From a checkpoint of a small mixture-of-experts model trained on Wikipedia: 27.4M parameters.
Below are experts of layer 8 (counted from 0) of a mixture-of-experts language model. Rows are named router (the router's row for the expert), up (a neuron's input weights, with its number) and show model dimensions 0-223. Each number is 500 + 25 x the weight over its row's rms, rounded and kept within 0 to 999. Numbers have three digits each.
Before each expert's rows: "gets" lists some tokens that make up at least twice as much of what it gets as of all text. This comes from a sample of Wikipedia text that the model never trained on. Tokens count by the router's weight.

# expert 5
gets: "\n", ".", "s.", ").", "ed.", "a."
router:532499492499500457500498516498509538457478448500480502472456514483499524469507514466472491526519501511522450499463480504491509489552510513504523532478492520529520449508548513530467472506551498501453512498571540473461502494526498523486506472489528484537506534526506556502477496453489509500507490460516480537531520505500532509525554535541481494505473474498459542475480468523516484501525502514526485541486515537503496477547527495510500464519489468526501508505474507445479493516497469507498530475502495496482520518494494524481510529528483519539496534493429497464467492462486486523504541463473498509463522459505490497488470483488493475488497474479517505475518496498471464547534
up0:529464539520452470524509520507527537511519500521471553437447503527520515482476492529519522468496506464505468489531457445513491505500489500513515510522492527497521504499516511556480503450461518542498466525492558511484502492548449480486555457474479475460466507513529504512504505459499518527491491469493510579500481468515507478511514521454486514473499507520531501449508493540531539477480492483489471516452485536499476492534495504497492522515505501529496512493505490506488513522453485496467503478484513548515533495467568511507516507481517505488480465494480498513467484492513506512475536468533499511505502458504488501494503487471511453478498475532506490509456515493500529491529
up1:506509459473481448500526416510513496453535494532517463511524496529493519478548502492499485469487517493533544526528513500466486512478496479486473482561501496521508498494494494495494489444508493509529496496468549510524468490507500490500506554491489453450495510498491494458485508530526533509444503492503495512471519535452515518490502530507558494493556521504532483499450502525503500545535513477498480477511490455478501506448482481542489507543496514529494464502472527507477464517503499503501465519532513445467521499511500507493499515452482530463493502527475487484553553514508513519515495498483476475462494518478511510466517496485517499536520462496531494520497512474491487544463
up2:498514500511489489494521531487493477438498463496529508547501530515466504500457515479547535509524502508526541427517502471492481490497501477465516489540539509526482500471485488524467518447490470542495499503530525486517453510533487508478470512514564507487507511511465506463516511466483523519492545513502484511517475484505503480499522473562499479500470471481512505467525440499499480474496536544479495505542524532494525481528478485484548485516500543507536511483494548482519437530493491502473554512486516546490523480537514511479509508496489500536487544491502511505479461491499490485480500469475513515461506488525486528485486480436516473474508486530530468483489460496455511485513
up3:539456521550536529468512492497472498520498503527481509497495485519510486492480535494517538548494557480479482521520522495495519483508526461492433468473463509461484535475504454476459476471553489478463491483483539508510507473512468515473541517494507518516489484518524481521565476453524496516494486491497509540502523445498471481511500479497530520488538541507532551486476507483519486542471479516536471534493481465465508503489448512502495505483505537532524494480508492540529545447505487481486527544498476513523469505540508506492495510496517498494468521466486535514476511491536493468524529495486465542511526463520523485537501482468499541498488506484484475461490509486527506503485
up4:488489460486465472509492477525512513487540552501500521518478494504483501487543473472484482521522531482533487505504479507464521512495519469480495504522509511506528515516525509515479512456494453531504483486519508510464529506523516532462458468447474557480541536520518480501505502480451518506494530509496533571494523472543479496533546535475515519477453506501481550500520481493518539501518477483523475475489477528489509499495473503489520514459520514537525539514485514450442490505494484464504480481511472494515513475505512505469523537538508512518478482458494552477506518529461473505513476492476477495482508543493494482466551441496515532496475538491495455478481477506488517477553
up5:516501495473494474481520476517529473477481499580479525470497506510516496505497501525496484518510490481470495498523463477507527500500517487524498481497464452508503430440495535497488483501490496507509500504574462508519537514489511543556512504513536499508494477506483505423505466445498515490527496512497496476509505525555536528496531491543515473502481445517514499470571452528501499501505507520509515519440509514486478495553499516490537463515509471509495506469460473492469487538477542443513493509485505474514500482508555524501509488447502512487517504512487479489489506469518510483504515481526491435520490495557511487467501495518501488499534486513511484486493503504496491554509
up6:463493513501453551476498519526543499507439498512475502496423529475531526478509477445541521521515469518470492528498479505501524474493508459513541500462533482516455441488480500505472501531496522530495504514536461509524499488517485505478502518484479466540455493490522527495495479481538499551467473496474472506536511528482458529472474470501512503507488502514481504503505510486498531496496481553543544468528458507494497461543456537501504521513512525462525469497535509478518490508502496491489558517500497467551491476502468481475491501539464474541509519508490464467501524481484511536461476497464519527484483523496504482495473486532495524518521499528487510479479462496521500529489
up7:513469482521500504480491507537469540514471548493489524487504536461514465526525500511500550548532500538466514482512562512508482476480475509522529544491474510509506484478479478485518492489493434451509482523483506513481486513500549511448531477497529513544502494456533512470495474472478555532484559522489548492499498460528444489469464484520470500489526532507530455500481479550489482495473485531463475442533503494498473508498494501526523479496499479454520484473474489504515510507500475456508547507497493513542519465520457509507504505516490465525476518487499527482489506478527514537459469480540507479469517471535510517482484491549491495487488500497504497507509509509506535516480
up8:493485462521497471455537521515537507471546495494513535518447454510502496474523490488490509502518483505498497525482495479478543459541529480527511492448518470494541523475507555524484488524529481491495503523572544494471496505518473541523475523539533511485485501484529520492556467496491538511488466484516510514486525486435462473519476534529487499489484471484510485514453435484515444470462501503493522506505452534505550508507479516513511453514499527472494473476502516487479494509515521486524531521472501515491508535516507520493505499543537530468481526504484504505543504498483476491486483469518505524481531495504513446527446476510509488480509512517531493482506519505465509541518
up9:503471469463545489524502508510491477476473501513504487531517499499462524488502494457514483458519487505557491486515474518513462467451489504503500527536529525519501486516480510544527458453457504492501489531490514491519450512528495505551499526510514501484500532571569514499454492464466487497465534473471512557490511523445540480507491489484500509470478468499515506497463510475509492479483497517506500490483490493495485484512534496489519526494524508517476556523445478519460496494501522487487514497516486477532466478544452543486521510476529489459486506498472546505526536505508490516534521479518507475453532512474515509465553487518515509502529558477490489535488506484529483486477
up10:496487493511520435491520491485505485504520440522488462483486489484568478488456495526495464563473514486508530537494526470469490531502549500483514528504476493456515498458469496498517519468470508508493458544520530488485487519502472517488484504485486492506468498524533507501486524492456499474458498475463501489446521472487511531506533492562499477501546518495517502476472490525547553508506516530525509505479545477471496476549495512523506560479530515498528512519513464494481554490491509484484458525477537507465543506496477502505495491491511509501527512485492513494509508465532468480544444520495473474486494499526516486535498520488495492475516488558486515495485480488546486542469
up11:485507515532494509487522521490487489456533470466498487523499479462486510484504510482445561512493540485488461534502513506503538554535498462492488514526495497538488537519480481477479491462501490493511501499517523506459477497489476543506567486536478492490492523463523496495508478445492487455485496502522470516521496519560475491546508499472510544504520460504508575474512510474521503475494506536461539494502466501499507488468518483486502476498522496501523493498476515484505526511515518494544523495472482482505508509577499523478527498520498497514502535470494548557470463506479501459532528465444530516487533486505477525517461476477499505482470527511489474524486436488482488473496
up12:519498479496529515484503456519489503437463542489470540493508502530553545471504495477508513480581493495518502524504466511532497513493502510456467504473503521550536453489495518481497494503471496490547500517551510507525462482509494510511495489479531504504485521506487505500532491474473501508458505515485534499485475521504510481481454502452498515504505548519490494457454517531499478431502509525479524494491504495475493511487468524466552516534514514502502500457468462479525498481474501495515521488516529522476489502486504509492513517530551513502490511492537462467483495494482457518483540556487520519495466509477493541544479512474483487504528464527514475523487570500468507443537
up13:502480505482444543482503506505507530512499484475516470491528497507470536513474524506495440463515506523502491503493529472488503519527506515487486506472488503511540515523527535500487507456519437510556509512500493486506455510500510528452502496535505503527469519481477542506524470506517522528548504458537462483485472504473467480473533509529513490460515473490479466448480490470524534492485488550490485487470541575513534522461541511542551533513495492522513473476534520461459528532477504515496520488489484522505521514510510511517536482501511523484496518527510523503485495507486470456507517490472430500488538481542500483505471482475488447500522462489469518508523482512477534487483
up14:541495522441493496541511473527453508466496501502504510494530498519492508484516523551444515507527505514500488478520500522490511492531535476487488504521482469506505481440457496482499474472491491537472458482496492493508501448571488537476488489511437519517459538479538496482541519534473479493493485498473522472488490489502542474567495489515557477470525458524507541509506495509502514502501525522486505487477514525493490483496451468480529493519549523463501494498536497474525514482532528505532488476510532499532539508528551518473517508501488495513468486531497475533454498516541502435513517476508485539504517490520486489538533500532519498505498471499514516529511458479482472481473
up15:479489508486509479504501512531499491486503506475509521512447502473503473458532542455497474451500491488508512552502464480492501512529514464534467443545509506512486505527465517473454493494476513508503469532492500478481509477535546491491495457538492479491520469488493494569478525488499495550504476483515519512509473493519504539500473495530496492480449491491494508484478447496522528502495493535512524499506487496483552545516491519503529497538487553493505491457493510533515516546468492466497554500493523528513525486510550498522513487531500522521494479476471552488516492496534519444544525481465558496512525515529464468464479484530481476493488462524511447482521542506481498505508
up16:485465498505502517476517515489516509521509534469523508521472494520525462508474516453500502510494499521481449543526461461490522506470497486507446523499473506508462509544551495517491511466510479516489452512472527502560501492539491463502534523469522493472477526548531485509530521551492471527470522459507513493543521490477476482485510517542501516511514487548547490511543477531477498503490484532486497520479507491501508523524471532501521471491491502493524500486516510478500472516527488518506564501474515483465498492529515513499507493546520461510487481506505476537472479511485483478514495438505505522487483459501438492513444552517504519466475478464492478504519519511461458569483
up17:478513521517505503467516450454499566487497453531470509491434509505481461495488534502490493520521499498505474471512500484455499511574582525531524472508527497501513516457514494493481478521485511485446477532521563475496493499521508531515516493543483463497433522508497488453505469470474535497459504498472479495519534531467498509485529504513515517489492507516492520481481513456508543482497487528484494526499493470481533497498489503482498509534500507524520506555485495420532490518524499500538520473518495526504518465539511512494531509467503517504504463501496470510484482519530469459494524520516517515462527498500494485531522523468511471510481493526512480466539521474466484510504
up18:528508476490495508539489479518476449432490448500504472512521491512514530501483501520516518479521453485530484460490505498499526524473508497475484519480497506482496457484471497501519425494463466508508463469451505479515489466501531463436491522541516517539537490506487493514455482478539465537493533487509466486566480509511506483525511476514515530522547463531479487475505458518508505524496501467509540507495523522519491451511510516590505483475517491515526531503507511523507518507477465496547544491498491477515521473530512527484501490520492519532490508450445508496541482549495485479488524508524534490516522476502498548478492475520496520531506511494515480481508509488509519493493
up19:521513475516490479520486519544465437465556472583529470543497527468493505460519478512486512500522472490496519464523502529510531503511471486508493489520438474501551507510486481499501508529493524525467450493538523497456490480489467502484506522509464528491518523546526505527482488522536482520500520493516495481497513477546558460523492501511505494484507477561489519533490517523532466530519504479506510462460469522506500465544541531484499517526517460487524509492517516502486460499507543510539501501505525456473494478493480492485533469483487500505503502535494514499533524498512471516484481504486517493460551494548488476497486517483501514464531473467455518468505462501517463489502
up20:522483555514523521513508479473479473471469500485451519480488528575516500490476520530480509501541474522503509539498536445453505493503492526471514473489506476474490515472475533499540484500501504514490470479496506489476500490493485523511496534522489464492474519482517514481475491462518538468433496492464464515519492511516524516482442479510483466507498489523509547488446515506481543514485479527465516512509528524515500504517494517517520509449490540504547477498517488526538475481537491469476473509478558493492497490483518499464512549506480543514488467514492514548500526471504508494434520526464532509470547477455508492562504529492488517506525535491536495467525502498505506508490
up21:522470454561475472523480516532508517505499481478493524475479523484478553495501550502496500489472496486509510494490471461505468471527478479500472512490531488480519465468486524530455519492497481505479490494548446481535492517541524495483531503489488531497522488458509510484505480501509488504499510478486506535480527481525482537481469494501510457519479449504538510547468492520510490479483486520464461482497494477497478476526487507470512447516505523515506531499534499519517550489474534522466500542443513556505540506518548508475507471517560454473494472485457521529513508502471495459502540502463476512489480539527549511516488443536499507502534514508528456493496487500502500522534
up22:432502469544489526478496527514523501459527527498496501496465513451495494474486516484486491481493566533521503490479506487518511506518562481512516498506511501488477524472511557520483485480509462503405488549538520480463462497487543519502525505535521535475498538487466542503484463520476513531467456478483495553489539473471521479490516501490491509479511492483506521508488481486503490475485472498510497510474502514486516474552488506462479545472503459502486494469475497493526515499479487501518483522498516536475438509469519507484514496439486523504512513516492487524495546508508459512531522475515493534481548515500476502548518514501530522479513521502514452523455522501519487531479
up23:543461462502508523516522502504535490498495495481512522484508501487486517458476535510492539493513505503469511523490482488473506486490501521513491515468500449450509474536512510532448487515524506511472487506552498482503508537479484490569553449457445499491450508449546501481527447504452493501498483478495567546504510473493512510474475515542508512479480457515530566494534506525473449501487487474524486503480493516490534484522520470433477506517527502499527503478482517480515524509505484507508484538488492545465553521530488533500520489529470528516497514479442489515501482505495494474501527502489462489482501474513513471521490510493502503506510512506517537454496485507457513519523
up24:517471512465518520521514529536503492520504525511507504505546490497455489506557504485474451505488519494546530474502456451455488539514524538455518514469512515496473481521480541515486504517540522487509465544506531441426464508571489538496483467503507512490475463494536503543513539518511535504497482504487526526476508505532526462499522486490466500458480473476477496459516494484497474472505497505520517514505528523490478485469468465477482511532484483493513514489508487505476510515516514493564514519477497536524528451505474517481511520502516510507478553517524537488497493496516500501510515463507506475460482448479462518509480513513504486497511491492483471479471544504520508573504
up25:505481499523462517475533458536507495435540489487486446446494511472496515500488510519499496498561511511460547471505481473496489495497514494555494537534495477528501500508462528483486495473483499504513464497517480487481499538520528527505501498512507516547490466457527472520509509477452507511493520497448496467498508499526524501477516516507496488475487448522487495490524480497504479493499482554537490493519483473509474453563536477499583497508499485482523484503489516483488493489486523483510491512499487542527474552515539523498521449536481527535509539514438489486481475532496510478439497472489522469501494536511499485479506492519521497486532490514534506494468492489515553550527
up26:535491524522508460522520500444570512507484461476515530504457484527512517508509528504517550476493497481501451513520486520490504552500503505498495489488482508458497523499493516513474511496488486487487533493565534471476513505494472528515551529542567467494482485521512487470472465480511518480507527491493539505487492440506477510520506506546500535462521494483509538478509550488529511482466483524464462473554476519476500469522511500513489514486475493539513510531464491468561474469483500500491492465500515493550514505508484532488507479501512481478478498544469487500493518443506489497521524497469478506493473438524493526489502496495506511555516518501500472497457497508441531469496
up27:502457513533533471512503491550501477536476487499498528512436479510507493482552542500519528474473511443483534566516489526449513515516496467558497484500534542492483528528487487523470507490513516498508482492494488505491477504534534513513535502476497447484488484502503471487474499483480476522484485489534530531459511501501520498485491482518489470510494509503517498443494487555484539469469520477472562471517476512496493514532515483495494481534486493515511479476519482526507514539475493494468526488519498500556490430505511511496543505564535510489483492488484477529500429486525483509535506516492448511475507446495488466497485470510497498474518511531502501504533516504513447517507
up28:489483520467478489489495487567475510503521458466551522469547526494481509506492517510458488498576537503489502491512497510500551488536500499506527503492512482525459484449524486495466496479490519513473487542483527471502520567529474522480507497527477464497495529497543494466529500476484514531500441492517488514517508504525482472512495483507520504468479455509484485525543501486512548517517511510473505520466479549516489486467490531497508508512507463500527500487518456508495530554523544481456546499487522531504555466523512512500509525504486519503438493514498500503507514531516534462504511471487452503474502474524467473500479478494488497427493444508491514486483502504532491526512
up29:489501474501496443510519553497486541484524488479508503469508484485484506467505488469481521531524527510522503511505492499461487532536541488512492479525485487502498487471508507558458473472512533504485506512524499466486480506518484498487484512529552512483489485497497521466467479440526503498469497466482483526522517516534504494476552494496517536518465504508487486476492434483534531483484503546530478501513513512504470490523535485489492485504483524478490515511475520532480488538489573493521523457488478481513484521567509526515542487510557536506510482510468507469446507523524495487527509478455496520495485478454469473463489443526502537518492493484542552530527485488471490558502
up30:485472523517510461477508518510498508490501510527517537470456510518525466474524500455469472540490528459484490513492510497479545489490499497532536497457543514483496477518498549504526505469518449521499502525510532532496523472509529510489488510502591461502517479503534542523511501488434488493511479473535472499507544465512506498499530500482455502481452502506482546512489480516517477528535484468560491500500517542511502520559502503445493480502497526520481520509517530496483505512491459497464557494497514518515508477514504512464525525498444506483471505461481485499497494491478437513503498454490472494460507517507488483519517512509490495561486520494517461511492464479478470527526
up31:520492549483493500474523508486496533488515476491501499491503518516525493506496516507494511527469487445490509557505510495521533521506568491451520466518464496482505526503515457528505519475512491502456482532468490511469490483513535522481522512510472487475477512547543486478502497474494502467488496523500544483523499547479496470470499490529494494506487517457532476467475480491500496495474501473473522500517535465472484491487515532539514503488509522482502491456494472597534487453517516492505498521503509521540499535504521537481516469526507515496497533527462547576480497530559501529514505485489462459520500473511468463553525469469522487505511499490516513470519522461508453481479
up32:551477496501547487495516508520479514498449510510519515504482486489526465503497485457479491536513475517519488536498496512509500540561531501508507477498514513475511487496464520484494477501491476495483485508487477467495466555514474526466481543538496524516496522530487531523484472542486513536499503478494528492540527459444494486476519513464487573477498492508482482530467490538496506492484503484529505508514521532476504510530501534515531512455514521513520501493484477580509520550460487477511505500476486479469516475442518493472529489528458496526469461479504503492525451502444486496456539548481514520505498543536479529508517490531498508526503499533443490479494465507508470530518
up33:520482496511491505521477488529500513435508516462523464488495464509456486526542468466500475477529536495494486479486445492505555498494518485550495523485495478514530511516490515533510508523512505513476534513479466492531468498514509543512451478466540490482515509491490490477518471528493505522501460488508493536494474522491500471492516582503506482501540486514477459488558458491520533461492508485529534496510564518528489482511483486526534513525476517510481521490500487485515538486483518475525470520481493550540500534500531507487495445530515503503490510534460468506494491474476480481416506473503478547500507516518474464514478466523508522493490495494517456492515502514501528564501
up34:513465479526515469537505501528485524523482526510502547476497509503540540469526515520507530495507509487473483514495481501491478487486472508523501444529531481477488498557506531514510465521504511519504491458538460478460493514532524534508516511474508488482455456480479528520513471472492500502502518444484530520491521516508499503484510542482493492512499505506484508441466488499517533493527518498506518524492464507498503524478546471484488504568499477538521499466477511476538522540481504522514537499495525537502509486512498505472513508459509450472500432520460470510516457449496476564472490492576463497498486488504481470505490518488497456472529501495550524491502550498490453502495
up35:534471470477464455538478477537480516492516514466485508491481482485502539455572519535498477462531524470526478505497520491484495439423484517442463486506536516548516483535541519497496506439472495506501514485517507509490522516528519493508480520505494468478487500522457476519441514518467503551463496509495503543457504492512511502478507515501479494481506498525526504522489532461495514492527510454455541481524468542512518472528499518488492480510507501526516476507488476499518511519507541493510545531530460508499499499532491498510503518514493501497450455522532486477481521517465457533537500498512502532495509486449507503451488509485515474518505488511501513501445531485497489503524
up36:552511482507516515470527523493499511468510521473498496534474477535477496492510475481497524525455438492494532520505495451499512494491520498570531423519468510550522548550502442453526519498488484489541476525440496531466507496506530513468491510462459515496514533500508505492528500491523496486497549512533499495502518519509496476494500545483498485493490503518501488522438462500500489554472488463461514512521502511497444511493524528485463499501538555492497518489475489521449456479527480454514506501498520481525495484511478491482520479504516483488506493524508512548518516503524516518483471472498468463515519527537485472521536493497501529464495511496506511499527545480502494521461
up37:526525521485492536466515524485483475508528541494510485483474440530529507450551516521459532507492500474491486535497429484516500570511525461556486493482495498474581515509541512493487533487451461511525434497516551476494517497505522505474519487509522529468515525497455501475568512525470501507498509496531520508522520528525512495499454518511506535470494495488485512496537496490478515497501471498519536473494463495473506476466513544496506440490539508487480532515442517525507471508496469446512474493518507494509495476524506505474543510512474492511480506483493495522488511489493493498524489475463504475477508501502499446475531487495506539514528511511496461485520510492511501482491
up38:510493491503484504487528467533509497449546532483519520540475463527466511464508526474456505500509506472484480515531522491504524493456512462501460489511514467512521520521485493483530478503478480518528497524489511521495503495517491537458518526481502493501468544472516536502498463508491544527528507512483499518465507503520508502481520530528517510466477487515517479509473492453540503483513472511514498458447509514484516461513525566469543532478537559481514479508467483543474487495551527473550525535456519491514516481529517523426547499513492491474481495501503517552531492506518469498526536451461504498501474483514545483519505489500527517511504508483453475477477512474496466514530
up39:517519459532494526509475511497483479499537485504524500536524532466516487499506465531542582514493493498461506501512508473482524508465507507492515498523491510547476511518483507528541507435477453514490514511528450519467482468490523470479507535512514510484528468466502482505497487494531464458504503514498516443502489524553547452487441511496519508481483496524503496570527513502496490488498522499526523471480506497511465455493535469496529476530540455464489525493522517543504463530497476508525550486507481496528506486493489492495517470483519499517467511531503483498509475503525504526474511471511510470501512480530442460474487436506462527482512498470506498490549528483510507533502
up40:500479531486517501469520526471535502530538485488504532460476482500505542503470504495519495519559514535488450505494430500499504471474509499484463524512464508481523541517510517492483451532492477462460489506515526529496483480502492517528539470519493518464488484490518510521508507506493514513513489552474528500519520474494493444462517458513496507486492477492492528481563464496498477469520503557536523493478554511484522470492543494503521538522495497547520499509559491459509520492512457524509477493466483495445495528485498525471498494503471538504495505550454497500466492508491483536535544509506522534506491496541481473495517473517491467504516481528470488483452486483510515554535
up41:502453489491480480489524472531484533459472518512493476484488518496488505483521493479441527580497499474514490468494465491458504529499512487533502492470524471517517494537513536521468509522508495522512500507508497506456481497502520545498476513502527500556492550511470519509466481479444509491527523501486476502518508485535525495430501492451477474480475475531497517501496511501525515517524493550530519480521528567478454446543535465505503508444497507505514523493512487480472543470516496494517509504482484520508515478496484516498519502510466484527495547477447510489481501499464494533473528450456482518474496535494486509513504471514479499509511525506460508483507499510513586535488
up42:498528475502487501532512495565475523486486503455483486533495521472470505475512511536496492513505488489467495490513500471469483515542506505495513521503495464472471420501470443478497479475480507512468504499496519474511478527536471499517514518539515489486482465518479536462446502488490515523471502490508539507505477497520475524499498497468478489519541457528515479503507452506517538484531509495529508502509464532507484488560593486504521452517530518516512483467513516525528463483517518510508524458493449491473555507524526527510508530534470503506472506531492530503501530505492487501462527497483519527491516489451522490491515503574521482478493476473486465468538487503486460529508
up43:549524507465453511510517486503525485466538467493521537488461474464483537487445481488474511495551475517525493491506474470476487472522510498513517538505477493534472479488498511510493490540479488540458508506521519489514445496480476473508478465477525501499445537535526528476527516500471554465491510482471465491523508501465485476501504506504502528524534517513443490517519518462513481476491470530497441521517523488489457495511490521463540493536517513492526466516484461486541493490465531514496510479504535546483535492506499491510523458464490501490536497529484484494468490498495501476489496536516527565511507509523529529461493502444516495532520510488541530494514510477487500507563
up44:481461468493508512477533518471546509456473517469505536502497499545493494446511521474509496512545512510508447546497469482484488464514490475525525498479484494504525539481505552476508465457478437496494488482485497460501433502537512526502511460498550535513494539505522519465496468510515514519459481478503497560529546476517507499475504487540496585463464491501487477488488520498519490464501471509546523524489472530477472471545495508518566506491514514485512482495487476509545505524535512479501513489498482470509468539470519521488520502482506515479486510460482492488476510484480493497508499481468473521504534500501553493503510496511515509520511538502522455487474499495540513515523
up45:481533499523477527454484556483493484449534540450488547520490513514501511478531499506488532545507531522456505484488530411499483488496512469525533503523450484494500536435534494478509413521482491491496459514482503522478456506476524496475481491485511535514438458491530493500537510521500530481464484520490505546500526529536508548468496498549518525487504488474494502533490486531510526493528488474484524487522516512500534502526522523495496524504508535478505491493498480467504532496466449485499521510499492520501492481503525509511507468534525506506457475510481477511491507519493498492492480461539514484500534500489520472471509516509519473523482470508538518480450534473507492494474
up46:458471503498487480555485513489467511490524503536491487520521528517489512541540504530477519470515512550503497461510464492472474524481502522502462531521474543517545483497488494462520491455490472522480449479525489491487516491545484440570502500520473479457494493500480467522507509571447514492487568483512466524508518499499496463486500536514512516507532481495498512474514500503493453506528498454501523466514447481501529472516554470469513492491507487498460533497479513489525473542461529510476501506485494553461520513494546498479506483483469466522471496536475498524531525486495509495470503505505525521521463502497475510536518489505494519495502502502533460489545536479512493510506
up47:481496468497491524514498482530485481469523503514476554493489481461447503470490520520488514522480506480456516478515489498445531523513506503499454499463472513489546479530481543516504477504481475492510508522527487498532443491490471507461519536517537516485489486489483493504520440506481518481496541536470491516515503483515499506467491528467522520484542474512503463480552501541541543476514491513517519463476489483491504422465549493481542522537511488491496459507509457506517495556511494503491516541501484545522492454518511501489511453526476511533519559513466512489469474482505444503516499494541485534470490500531491497488473457508470509501530478526481481467489517491518512513489
up48:494470472499480494496561519484481514504481478489448491471508524549523483483521499530515486492474514522509495493507482462498495487439542475471527448486563480470498501504525507479532508486525481518544468525506495528476474499492507524515458534514505480516497511455463490524527524474526512507477473482546543490460507519502501557508494521502520482487522566512504494495462435545522508514474521464484523510528486487488471525539471492517479459490482499519505495474473469507468505532524553490507512506462490519498530501510507518497524496518466513445515503544495515476507512471519494454511503454508474447491500467524481464485521507485509465518521544490528513471531547498482474520522
up49:483491488514502497498515494454499468484522509505516497498511545525531515457533493486505539555529523505503496485512469508482453522530526484474458531482495479508506512452526539516509508549491493511483483529554523474478515549539500523506509501466510452495488479475504510500488502528501523505504472484494469521534509491564509503471478505530499460477497486498493489501535490537538491446508486540476517529534520517478447461475542509473518527474505483528500462482506493490515475518547501498517456519496499508509524470489478528465500501510494472534477543537473541479485488511550473473534525462463507532458476496525515502526460521537515520480526497542481449459471474487491508457500
up50:493451468484486488541516479527536542488488489524494456489458505501494527462508548483462525487479461500535499487499465505483479455511511492478483469489511483461489526504478507552508495477471522521543508503488513476531481465501486504511530485550501503509482504499491518503529504472527507477479488509512514550518512516525487521529432476505464482493490468538494531554508501466516505488481495524493491492559473524505464459508506514499514513478512538530478506502469508442507500499502477499531494497517471486533529458461495525495498510499511472541500500506435518502490491525509513487546508471536473489500518453567464487541509487497501481504507528526542450444543538490470532522498
up51:493466479499473535480520512504471505463486548483492477533545475497481490481488525485489477546527528448497532480494472502476532468443515517505473530507523476535492497466479519485473503507520480465460498488508513523471498535496490535466558499520521495522485458496503485537509500481476515507503490468480507498512519529492467547509460501552482520500472476521524450475525478479488464518501506538518521498497478523496495507589525516446549488500494478471504516524492507454508518488487514483480540478502487458531494498479477518474511502523533488513508485488518547569514508490500462497513523501482490524523524503520462473487516481562514496568508481527494524504535521489479509513533
up52:560487489483489476524464459509504514553512464497501530502477480488463534458535474476486475506468464509563491507517489524497525491491526490494490490507457491493511485511551501517497444497488517512493496521507547498472535477507513485511475498473478475540472494508501518523486543516514495494467488480503488518487522511454487499463517532509549524489499493538492512528484491435513477521509521460512467498475515497519505492514520489530513519509531483563516491487479507481518485476534500466489526498509549466469565499520482476456514524511512548473486460528507575488503491482473505497512479472482460491534530509467537495480506508479541474515520509500518508453496444465485505452533
up53:506486462484503458529497517492495517525495495465480489524507484560473537510533477495485464498527494482508493486505458500512514470521510489487517511536514514523508471565526491464493475503498479507494513514510527476504500525548541479466497535481509474469515476543485449544504497521476501516458521479507479485460442480480527541477517559444518516465505482499477487460475520489486487516512504499468515499510460523495532498527524518495479467529481478534512471431509508515482443492490483520525491526518539498458488488485456519476539530494456546515463514495489492490521468514462529532471533490519499499499487493477530450490510475527498492538495532494522457490502531505484536518544
up54:481470518491516460530533453502488549482430513512457476534551502512499467478499494456438472512502470473502502504482492515470529520529523447497515504484518502518512510513496527502508501485516485524462507535503506524486501519476479503476501491473518465501520485497491527576495516482472518515520499504505475501482470457502502505484542543529522530501520499495463516482473500488546504499514503473473489490494546516492487465543514516490504474492496504526534499473490489498488493537516473517491517519485509514463500511495492560449546542495440497519473530473486506491489501461509466490497528469492483505470480489532493442496523538512497492533517572518492460469507515513436530537536
up55:500470508498516528493530513532482492481500512503483452504509479519465485520518503505537510544555518517488552475504518467500480513510541524526503472488491497493523511495467508507471504541485503488500476491484542519504541536519503516522494520482523490503479456509529510540496507495464508493506456508498525493524516468514505535486479447499454499461510480511503490461499504514505505523516471525549544495527550549504528483546530545450536471493524481468497499518512431521448457516495459498513549503499499466477480492487469552504504489513434488507455488523482518500472426498492460524510507486498465519491477531480477460473522501519492476475495531498490508491480537497506455528503
up56:475488557474502460504492498503546501500463518498514511495526506468458539472491515482480513551492481500497483527518530485484524505565500495486475442547495482480539502503508524517456512541492472498492498510496487476501496560487516489483458483489517512493488460478471486468478499450485489498495508489500510497506493490540510522520494505500487457473509470536515474533504510509506497516508523497495468534509501495492478526469521497427481450544509505480511462502460546477517497493512518503510507509444490500565489496522535511507511475502517553482484464518478506515544579465534573466498501484464504503552511487505523503460504498554500542504525470525519483491502500493524516496495
up57:495474502460445528492481494500528516570464463518501483487491486530467501527487492517514498505490508469455489512464526464497535501544534493508499497468461502540546531450481503514486508499496488474468512514480492477518510537505471532452528507521513494503464496510564502492498547467501458561550479480529493525491473492516487480510505511494520503477475486504507437461517513482522534537497512515508531495427485505510514505479554501508544486482488511514496467463463488511470514487519517470493531495495454480477497482556467506485519510525426528492494527476487536474490533492517495517564506519485512475530484515514481487510503507520473502478522512519478515505514477526518498502526
up58:519451522523461494489516505575543507498494507472534582536491530478497492461545502493499501517553498507418458502494482465456521476497492497556462495510470491466471485519518514508455501505521471487503491493532503480490461483483489524502495460464497495514468549501517493528491494458507525517513481494485518527516520516483499486494500492490490531504473462504502547504516494505528470495528511512530493505492506473498518507523514513473539480548503517507522490532484490436502474515472520495470543502447488541491508530518513537501516519515470524562487448480470523467479479523487488491506494506474534490471521512506518501497452441492525510506486493515482515507502499501454530485500
up59:535447474502506538477489497482524511463462459432479520518529479476534483496502512504479442466526484558496519458507482516478467492536505481496545494463519486497499507507471517510470523504537524526442501524539542475499478506535514503480510509499495497517486540502532525465518467503566501510497503479498480470509498493471457503497523521472467486517493490499523497464475519502530512542488482507510479462532490516492500510545495491487510476546487507492493451443465465482538527524462504500507492490469530489513474510495498509484507493514463493492525454497478533468423524485479507511505483509530516465482514499558497524466497523539500501517532541492507491502472498501519472553518
up60:442528510469458504520564499490505498448526529502473504531512489508524538504527507540498483494547524494488524533485518475464472469490489466488507523483483506546487438512506489496467528451472496521512504506506492521497500499462525504492499501480510525495530508527478530522523467495480504531512482501518500519504527520512527506459479541498486521463457498565472477472477517526473513468529498496494546500494460514482500436493513505499527501509497522521511487492477459532497520523509513500534528529503517532525511477531502517498516506521485504564479558454473470478519479484494480493496530462494506570475499464521465483465475458533493502469489459492500499483441515484494483518458
up61:521525512504470501501516489524508549456506485500518487476460503485538502457503475496482481488522565475516524498473494488460469501532488483514499533511480521510488465473507546502493483461494492481480451536497540481506465528496488498525483483509556475504448542498466526528459495501485521529476468502512476512522504552476494520475528503498520522535475474510498524546500479464521565526452482510548540517472478479518517508561483531473498487499501522493499521472499516539481523527520485507474514472491516509482543546487491512503532521530477528453471512525445498467487510460496453481473516501547522498496507473456491463527528522498490541508506485502525466491528513499483499488484
up62:478505471550489509450508519493516481469541523482497492527432503488512544495478493499503524482491474478484560530521519487484501504509498487484507521507463513536493462513528458535482489541503467475519494503515462494524442522478468515523503451519530474486488526489481516514482514470493505500472528498518514533516524472478500538486525492478478537522518572489475501536503505536484482464497498519476497489525468500497490511545484510488518518530520494444520516487448471534495471486494449507481483497495487480525543430545488535512551486534497506489491501505531508502495449537549460540517500496481517529481459533536507469544504507491488500500505500483477519485515513472481542513514